From a checkpoint of a small mixture-of-experts model trained on Wikipedia: a shared expert of 64 neurons, 7407 steps.
Below are experts of layer 3 (counted from 0) of a mixture-of-experts language model. Rows are named router (the router's row for the expert) and show model dimensions 0-95. Each number is 500 + 40 x the weight over its row's rms, rounded and kept within 0 to 999. Numbers have three digits each.
Before each expert's rows: a language model's description of what the expert responds to. This comes from a sample of Wikipedia text that the model never trained on.

# expert 7
It responds to: Closing word pieces in sports contexts and names, such as play in player, ampion, ball, ock, ack, as in soccer player, Replay, Campaign.
router:509516546491389608512557494489574479499571487498485421420501544490481467565533475470531591463517524484473521531492492511511491442497457487520493480499480525505511532512507516530551576580547447488437539487475462504495509432467512436528464525479526533521394501530466516493527481480554503440

# expert 58
It responds to: Early syllables of foreign proper names, places and months, often after a capital, such as J-ag-tar, J-ap-anese, D-ak-ota, Aust.
router:463487530530464552499547561533490423461473490528537449485398507428464428508555501489479643494486530430513540550537505521507510489459496488440477496522518511452521577496518535488516575479505479560485479501513551505459466418467486484489486431535509546499451467487475588477511489532529508540

# expert 11
It responds to: Single consonant or consonant-cluster pieces inside longer words, often names or foreign words: fis-c-al, Deuts-ch-land, ar-t-icles, Gilber-t.
router:511489571501440532544530513570512457443520506456551518483454482430486431575494483517585565437430504460482559481425484540510503491466427609492518467492526497484497518515498553500518500513539490592491512507507493537537486499461386535552468489461443489498495555454529486491531526518475536496

# expert 55
It responds to: Single vowel and rare letters inside foreign names and codes, often after a capital, such as Hu, Crkva, Côte, Mohamed, Chris.
router:527544475471498531551542532531526491518522480487561476481432468503531493568545503450547608423509501408480503545431470507483529495471436476483508537494517466486483519553542604500482575500547435618460477516477505508505486486479483409538520485475478536515500486468475491422507488563505466509

# expert 5
It responds to: Word-final verb endings, mostly -ed and -ated, -ied, -ished, completing past tenses and participles before by, to or in: described, developed, elevated.
router:500464543532411523509570475564573471459536512535487458469536442496520439547567478486561520449474479509485517499507506505446594492533509570449451469499478469518436474481555499454469517567508441532466525487494559544481431446510430464545492515519526500547475486495558577489546479514514443442

# expert 21
It responds to: Single digits inside years, dates and numbers (January 31, 1938), plus short word-initial pieces like j, ad, con, ear.
router:522518529515421557527554483502536468487499509482546452439478490428527435567573472491522599461476566468475557565462521530445530470453496493447545561505519464459474587553517551512517528514518512570462511481502521513504460453462419467513458472452483477523479513487502585457512499545554473511

# expert 15
It responds to: Short vowel-led pieces that continue a word begun by one or two letters, such as d-ate, m-ost, d-ist, val-ue.
router:556526507472449523472542473492481489445520490446542441504548443434469441528520519552539533540463597567529540559549431526460504483434461514523473552490451419501484491573505558521537469570536526514475515456508522530511473461432486485580459450485511475501474463504466531531557525498523425477

# expert 54
It responds to: Table pipes starting rows, line breaks, section == markers, and capitalized name starts after paragraph breaks, such as Ge-orge.
router:480533486519434568507536446529499482491484506473507484541468534404585468552542491573501545519448541491529523567538521522451529422433513488492475574491446397489454507570549476474547522565480473569525457435509520506559478494518477533509459464445508438496469531499522505503489561527516474527

# expert 28
It responds to: Spaces, dashes, periods, slashes and colons between numbers in tables, scores and data, such as 0–1, 4:22, -6.116.
router:516548564528470553486536528486514456472479489501521482522472543434538440524583434450469545436501573463493579541458475505496501499478488496397521478479511415463436528515446518535503524507480519532433528517514499528562424518411479548584535460489460499527412504498504501503542510517535481487

# expert 6
It responds to: Word-internal pieces like re, ro, he, ou inside names and foreign words, such as Goet-he, Baluc-he-stan, enc-ou-raged.
router:509464515486432563492532534494514537513489524513564502477455494519533421555523472500484573419543498509460543511495476518506513478463496513418525553491473474466527586562503436522520505549549489511437484525505573518459446492464391488471465464467541539504451414472479556453507497591553511511

# expert 56
It responds to: Piece al and similar l-syllables ol, ul, el inside or ending words, as sever(al), environment(al), W(al)es, P(ol)yphaga.
router:484482522484493476505589490533514530505491527507545459479461472485536442592546481537505572380467521464468509582516471536460501428483486485512520507490533394486543517588536534520535505522495525566444514493492546470519501466536404482525484498448463448533493535492477560471549458518555491551

# expert 41
It responds to: Short function verbs is, was, be, are and first pieces of words after articles or nouns: re-, con-, pro-, be-ginning, bu-ilding.
router:487428531500437502517527488510523495490584575499584474414498438436499462497521427463530526491449544505507520533525536506484533460524494506452544556497509440465483571492522507545555558514547565535492511497541638522455477490450453485511472470482494476531452493475441472473471549476529453542

# expert 13
It responds to: Word pieces ending in t or ct inside Latinate words, such as contract, connects, institution, reptile, projection, production.
router:557471552482438583491521486500530494458537589443488454555492477467509457524507425453559513484466519515472491547424541516490577424458463552504511565488442497535516479503528506556545539555492510544452518536527469521530517439489479500564431472409479506501463506523424498546520489527519515438

# expert 42
It responds to: Digits in years, measurements, decimals and population figures, often in tables, such as 1.6-9 m, mid 2-024.
router:522443458552411520488557512539519511459480509491504487431494506499556376562560496532539526505494542484475543554486538494399537466473438500439479516476548511444449516613481562472512475553504535510415545471504495516494454494455488500507465507492427514530504498492541556470522511540536476486

# expert 17
It responds to: Adjective-forming pieces like -ic, -ical, -ive, -olog inside words (comic, particularly), plus leading digits of years in lists and sports tables.
router:508435503498424570485576502507531519490488496466498475487513477506507434561548481521525484505472546501512469478484556512516578414474438537586468608467550500534464535590499538517514469464509517473485500487551491515493432461432460470552435533462453455540428530481535542485536481534550532484

# expert 33
It responds to: Mid-word pieces such as ent, ess, ion, ous, ice that follow a short stem, as in Ev-ent-ually, Arg-ent-ina, v-ess-els.
router:480538537546530496483553495564506392487503477514566473515513492499498499589530478476520562492479538443485506523438523526397547465446489473495532537489506440402467454576541555497481534557486525512539579534487505489438443451444478503510466496458495533493468458488455518565534496565531485468

# expert 43
It responds to: The determiner the or The starting a sentence or noun phrase, plus pronouns and relatives such as it, that, which, this.
router:481512522625424520539645482529494497486511516484543486446431555451491444494516476494573514468497591498549530617460483485470523515462484532508523475492497475487523495535554540442517503529509499452514510483483580555509489491477451466469482524441479470518531477484520486491469480516546531434

# expert 18
It responds to: Mostly the word again in sports reports (win again-st), plus mid-word pieces and table bars, such as Miss-il-es, Gr-ade.
router:520522534511422556529555476499530466491493512479543452435480494431525431567572468490523595461473565467478553565460524531444527467448494485444544560512518456458476592551523545507513524514513508572463513482504522521507460449462424464504459474457489474520481506492497580457508498545553471524

# expert 60
It responds to: Word-final suffixes like ity, ation, ment, s, ship, ending nouns before of or commas, such as Electric-ity, invest-ment.
router:481497539421440537470541468511572497471512528491527477414467477448515459576498421472539506467478505521499525511476537527393491501472506536548545500472465471568458503673525524576505466498565526504454535470478502552522512471542494500482456497482493494521456475533439517519519492516497529539

# expert 10
It responds to: Articles and possessive pronouns starting a noun phrase after verbs or commas, such as a, the, his, their, its.
router:519520506557401507545562479503449446469459528478505464427453515502494447537498494513511504534516592517550508521451533518459448519520457533485489562479438412532475447555586546491569506488477566512488497518525583538440474501461425504507503471495539471550488495484440496457517534470584487509

# expert 22
It responds to: Inner word pieces like om, um, im, em, is, as in anomalies, column, Thomas, plus also in See also headings.
router:538449492547489578507505527537481482501528553502519494491437458445500485531520446483568539523446542448523575479451582501511505448473525483525483533509563419535482490591458551479533538493559506493458500487476467530500489437516490433487475457453500529558439508505473506463483430587531448586

# expert 20
It responds to: Prepositions and function words like to, of, in, for, by, with right after a noun or verb, as city to, intervention of.
router:542540500536453548435523471487546438489567579500535427451459540490476469548583474412477588430548536495507509514482527507407546541463463523509523473484516465480517478497539506467534473425556456523484470518533551508477474455442481524454507505467527510565459489518516539458477550501564470539

# expert 23
It responds to: Word-final s-type pieces, mostly -es, -s, -um, -z, -ts, -ings, in names and plurals: Études, Rennes, Its, kings, Hansen.
router:534553514493490638499597470513539407483432474566542488435402495418516470523518517478504556488456496487501562554524464527456491503452468525463504517521539495488430548518511574495502461490545531593483519489502524518497467459476503514472480469505479472511504468482561503500535468499538423518

# expert 39
It responds to: Digits inside years and scores (1945, 6–3), plus g and short word starts inside words like big-g-est, bud-g-et, ad, att.
router:516520526511426554539564483509529469495497511486548456437476488422527438558571471491528594459475561466483557563463518528444533475445491490449546561504516459452476592553525544510517527516511506567461517486512520514505459452457417468507458476451480484524476510480496584449503502536557472513

# expert 0
It responds to: Digits after the first in years, coordinates, times, ISBNs and table statistics, such as 197-4, 199-8, 14.1-4.
router:516535489536452499538524460515511531460504538487504478460484484510598372564517463466562547476508495459465555568501550506385556515452445520473545483491506491450444556615487573487514492594498526530470548458491491495534433482491494498505474495497469533512486489479487551481506491533541490510

# expert 44
It responds to: Mid-word pieces such as et, or, at, and, op inside longer words, as Elizab(et)h, mark(et)ed, perf(or)mance, Underst(and)ing.
router:528472533472477553476580514507507494466528543510504419500515536433580440570523502518548533399457568483521567546484517501473551491513426475428526539462534435501508604515502581497512516482509489556479506494481535499485406437499466501442493525528505491492499432492498541521505526474501563512

# expert 45
It responds to: Pieces following a short prefix or stem, such as pre-vi-ous, r-ur-al, ne-eded, plus function words like to, the, during.
router:519516527511422565531555478502527471491492513475551447437479495431523432567571463488520595460475566473475554564460523530438536471450494490447544564505518460458479587549518543513519525515511516573458510488503524514508469456459422465515457469456483481516474518483500581456505498540549470509

# expert 50
It responds to: Digits within decimals and table numbers, the word work, month names, and the pronoun it.
router:519522536509416557533555479501530466486500508484544449432480502430529431567570468491522590463472566472475552566467522537438530470453497492443546557508515457455479586553525543508517525515508511576462513486500521522513462454464421465509463474449482477519485512484495579456507492543552472516

# expert 62
It responds to: Lowercase letters or pieces beginning a word right after a hyphen, opening quote or parenthesis, as pro-d(emocracy), "e(xtremely), (x)c.
router:536435499564383513487565534576554451466496498452531508487435542484482494505551527537566478521516609504513492512520451500458455439526513493495495569459527457525461476496520498476530462494546518589488520481554545559541425433481422472555492454483440523503526487489486498519523468530483505519

# expert 52
It responds to: Joining words and separators between items, such as and, &, commas, colons, semicolons, plus adverb endings -ly and -ely.
router:548439484492449567416507441495494515473480501527543474469408484523549433553519389465536496390518474528507523548474530514529546474486465534521543489472449468573484542565515545567504475524534480514495565499515520497469447470516505419531491509515464462550468506487465486474520587482535470489

# expert 48
It responds to: The piece in or on, alone or inside words, such as dom-in-ated, tra-in-ing, listed in Grade.
router:495456495476459512518530419499511472483470493487508488511488578484529472543561532444549509521518527470493488553458470495430531428517529525467536491498521404542529554498524578476509541478530474635479530508528471523545507477458410439555492473495468470583443467468512525510492467557569460459

# expert 63
It responds to: Prepositions like in, between, through, s- or S-initial word starts, and up in runner-up within sports or music listings.
router:519511531512416555524561478491530458478497508466543457441480496425533430567571466493520598459475568474478548555471521539438532464449492494443544553513518462460473581553518541516516521503507507574459509489502521520508472449463417463518456465454481480522484498486497582456502495543554476514

# expert 36
It responds to: Space tokens before numbers and parentheses opening glosses in titles or lists, such as Order (SI, August 19.
router:548460570520480658441533499540570467480450494543565469483470470446556443494577462536527538467467525465443571511442482523481508473502494517435498499487556520469437529545494485508514526475481474496508483527493507521517483482457429475558505481456485462519447461496476521489516554500588440516

# expert 38
It responds to: Word-final pieces like er, y, ar, ey, ie ending names and nouns, as Hack(er), Gre(y), Nig(er), current(ly).
router:531491516500444488505517527568473442470466523528545425491355541480515492536538507494591549520535493466510501500439472553472504510427521511495517543512517484510497536502521578502539519543512450463443484453541531493485432499523429414504468537475481471460424562497472517506500467575547525557

# expert 46
It responds to: Byte pieces of Chinese, Tamil, Hebrew and Cyrillic text, and final vowels in foreign names like Agastya, taluka, Cerambycidae.
router:502529493558523548522503515506515483468546508427502443488379509462495438512559471478534561509471514481533522589457469505489500489491536575426563596496498486512467577615497485505507494495526462503442534497497525517522424406513456495519475537472527476554516430502493525456492474487506472532

# expert 25
It responds to: Plural s and endings like es, ers, ities, ions, plus commas, quotes and us inside words, such as appears, cats, exclusively, manuscript.
router:572549476495470544499535460497521512480477552511538517497492474455606487527519483487524475480412532520495556520470482528445549503481483518466448576471442429550458539533520472553524473486519559545418452522531570535529459483486463536539484463525465434551410514484404483488550494531519458509

# expert 14
It responds to: Closing quotation marks and brackets after quoted titles or speech, and word-final pieces such as en in given, taken, Seventeen.
router:562511524503490501508533462485515483520516466509606507518465518507482526542514494495554502475438508493513521560471482522491538513460508466469479491502426464485394537545481579493523537550521514530435533483504588502489424448462459385472450491514436527563424485493534525533505597558501469476

# expert 31
It responds to: Opening pieces of words and names after a space or table bar, such as M, P, Man, Eng, pre, as in Montreal, Design, statue.
router:519526535512434557526565475501531467491498509473546455442478501426526437563570468491528593458471558474477561560463526532444527467445493499449537565515513454459480597555512544517515522524498513574464502485511519516509474453464420455506454475450486479523482505493494586453496493539556464516

# expert 29
It responds to: Commas, periods, colons, parentheses and semicolons ending clauses, list items and table cells: Samos, Israel, slackliner., percentages like 16.3.
router:533536512504500576460493513540489481482449519519507483498476489445547412486578447534548522413503498503527564549473463510454496524494420535473500462456538411538446526464527546531551496529560480514454537530485474540506473506507503408501493506468391470562425555503473555476532538532515473530

# expert 35
It responds to: Digits and word starts inside tables and statistics, such as score cells, years in tournament lists, and chart names like Swedish Albums.
router:510531531510421557533557482510533477488502506485546448444481492432526432571578462494520596459478566467480556558472521532444538470455493500446540557510520456459476592555518538506517523526519513577463509488502522523512467450461423463511462477454487479516482504485501586455509497544557475526

# expert 27
It responds to: Single consonants or consonant clusters beginning a word or syllable, especially h, f, l, T, sh, as in in-h-abit, as-h-ore.
router:459535526525442511487577494549511453483500501491550472453472497471535435534585508546554519448505529482518496514463524493497488535466514531473465586505439517488466512528565499497529529501644460524507440458526477463510491438478466470605495440409450509494500567477474566492492482529511529539

# expert 37
It responds to: Pieces built on an or ar, such as ian, ican, erman, ical, as in historian, clinicians, allegiances, Republican, Shanxi, appearances.
router:489422465499472548536485492563500519443474519526517441431495486521489447555509501468525551553433565536552504562487498505473590462470483532494505555492475396517484504530593518544484544519532518534488521503554486533438425493538462514541425500460541449512452511450429558495487532481544487469

# expert 9
It responds to: First token of a new line or sentence: list dashes, table pipes, heading equals signs, plus the and sentence-ending periods.
router:440473495576462525440545512539528524452510532499506480495424494523522420514508442559536481476488478476588598518522486512505525458475418511532502515463498422504461457526564502505575515546525479511488517480516529529501420500461486509549478512462455442565414512509513483608483481519555481536

# expert 19
It responds to: Function words in narrative prose, such as in, and, of, from, at, but, with, followed by the; also became after a subject.
router:450562455489468517465528494511582447477499549469505480534471561494467498526505522497467485530507528512473537550487504503379491466477434553534504508488439448548487573516600556485590472503550480507519539485539557533460430481453449478526489472450445425542507475504499564494532526483521476432

# expert 8
It responds to: Month names in dates, usually after on or a table bar, plus word-final pieces completing names such as (S)chool, (King)dom, (Volley)ball.
router:489524478448450577489544470475543485489436452493526397454462506410469457600582436510546528503512512506480578521436476520431478503449499527488495512498562489502514574550522531501546541500518465488475537496426489564542537517501510510469484505500503558554434481516522585487501524497540483471

# expert 24
It responds to: Opening parentheses and first digits of years, dates and scores, such as (age 37), 1-9-84, 1–1.
router:484488535585422539468491504496578448496482508512514499496487553441529433514556540499500509471492574424473581599480545491478489446471469504444494496500497549492445524594476495472515520564507521562448540488494502500505435474469444508592491483462478499501486459508473575455515518512560432481

# expert 30
It responds to: Capital letters within abbreviations, hyphenated names or after quotes, such as African-A-merican, E-S-PNEWS, SE-A.
router:539528488450416552491534522482584499488490478510494451535455470483552416554556507525533552514509501459473493565511509508476486525478473526475532593488502464463397490607507505500494512485506486562518501489519632523540523484558484455549471454420442533508499487495526469490513553498491446468

# expert 53
It responds to: Early-middle pieces like le, it, r, ra, ire after a word's first letters: Celebrations, Released, single, little, procurement.
router:556506516468420551533493433512542450464451521504501489477443471518471476526550536542494537424474520502518543498481513516509524449394468496500507524503487512532498467522478614507488559552528453605428507487529555516484477527490486474500506497437520508502535459486446506460506455627565450507

# expert 47
It responds to: Single vowel pieces ending or inside words, especially names and foreign words: Studio, Villa, Diokno, However, above.
router:503521469474496521490564498515517485502573453454559442475403471535513479525575448479560582473487509513541548491464419534484517538469439461532568564465470493492506593540577587518524504495535515607470506517466490538499435484493481454500457529488500501512492457481499505437509505537495445485

# expert 1
It responds to: Word-internal vowel-led pieces such as ate, ad, ak, ount, ood, as in greatest, Hideaki, patriot; also are or were after there.
router:558472517480448557531535495536501432494510502493521505472481538497498461516551507512506520536451496441485554484483476514434544443463460509490520482462476371495508507552425586497600581583503490483515427473513538532476488473538418568492517490466511532553529504503442526473518452508502424517

# expert 61
It responds to: Line breaks, dashes, colons and first letters of field names in lists, infoboxes and tables, such as Kingdom, Order, Language, Player.
router:481466540544388578494530492521461540489525496458619463488411450468500463486566473524543517435493537497516496557529582508497504405502520479575548499481526505414512501552492554484484518509518466575505500473507491523519421454559481451472451469494503526556477472502465519526485498480509512525

# expert 34
It responds to: The pipe character dividing cells in Markdown tables of results, statistics and election returns, plus some semicolons and table rules.
router:497519547546474528457580452515481502427482495487547506490483505467534416555594454476525571480452502476463524536534463500465512516473461488540520586486539485502398542487481481457584582509588469513471596490494487462539515509503393531507451488506514508528498452471520492489517497543529495508

# expert 51
It responds to: Capital letters in acronyms, codes and tables (ISBN, ZIP Code, AT-L), degree signs in coordinates, and fragments in proper names.
router:550533535478470509554502502478582506505544468514524476467432477453527405572552464441542588431518558445458528563450510524472492497461458500478536515500499452461446533566523563477513550523522464579476511478472577522502519498448486494514495419458553505520436512483471548438509486508497467515

# expert 49
It responds to: Single-letter consonant pieces, mostly w, b, k or f, inside compounds and URLs, such as silverware, networking, tower, celebrated, interwar.
router:472466477512402587547503552569506456443465479487537475467523458446552442536519507427527504427465544492478516520416448535504509507483476490502464499486463484469518498565562517546549530517592555532455526444516525495511496432432506426510511507490463491532522501484525482457544501499609518510

# expert 32
It responds to: Punctuation separators such as table bars, dashes after dates in list items, commas, %, °, km, usually following a number.
router:473540529573482492475518414457491439505501540509499504499442561447493398561521454399535499431488552476493548579489508503517533523456502517556512500486424463548466548507528502499541557565570462568517498459523559487538436487509458512513480483494464575551460479494456530474517468514526498512

# expert 12
It responds to: Single capital-letter pieces that begin proper names after the, of or table bars, such as R-enegades, W-QAM, P-rice.
router:473507541507492570504608463509512501508490538495563442495484508392563486560492495481462584470518516529523513529438441536481542445367506525450464533467451499468486565529533501486550551478494489516545452460492508485559539503530443483507469496490532467485424479476477527440471536530539535515

# expert 59
It responds to: Bare space tokens before numbers in statistics and tables, and first letters of words split off: s-epal, v-ictory, S-upreme.
router:499507527569457533522560446509490440451492530464549469486523432452499492498549493506477520497484546488494572543478493508486524482479475542444477575481466420507458471543589486559502531502488508612497481498545551502537434488502370535553489522459431474548488548493509467560501489515513435481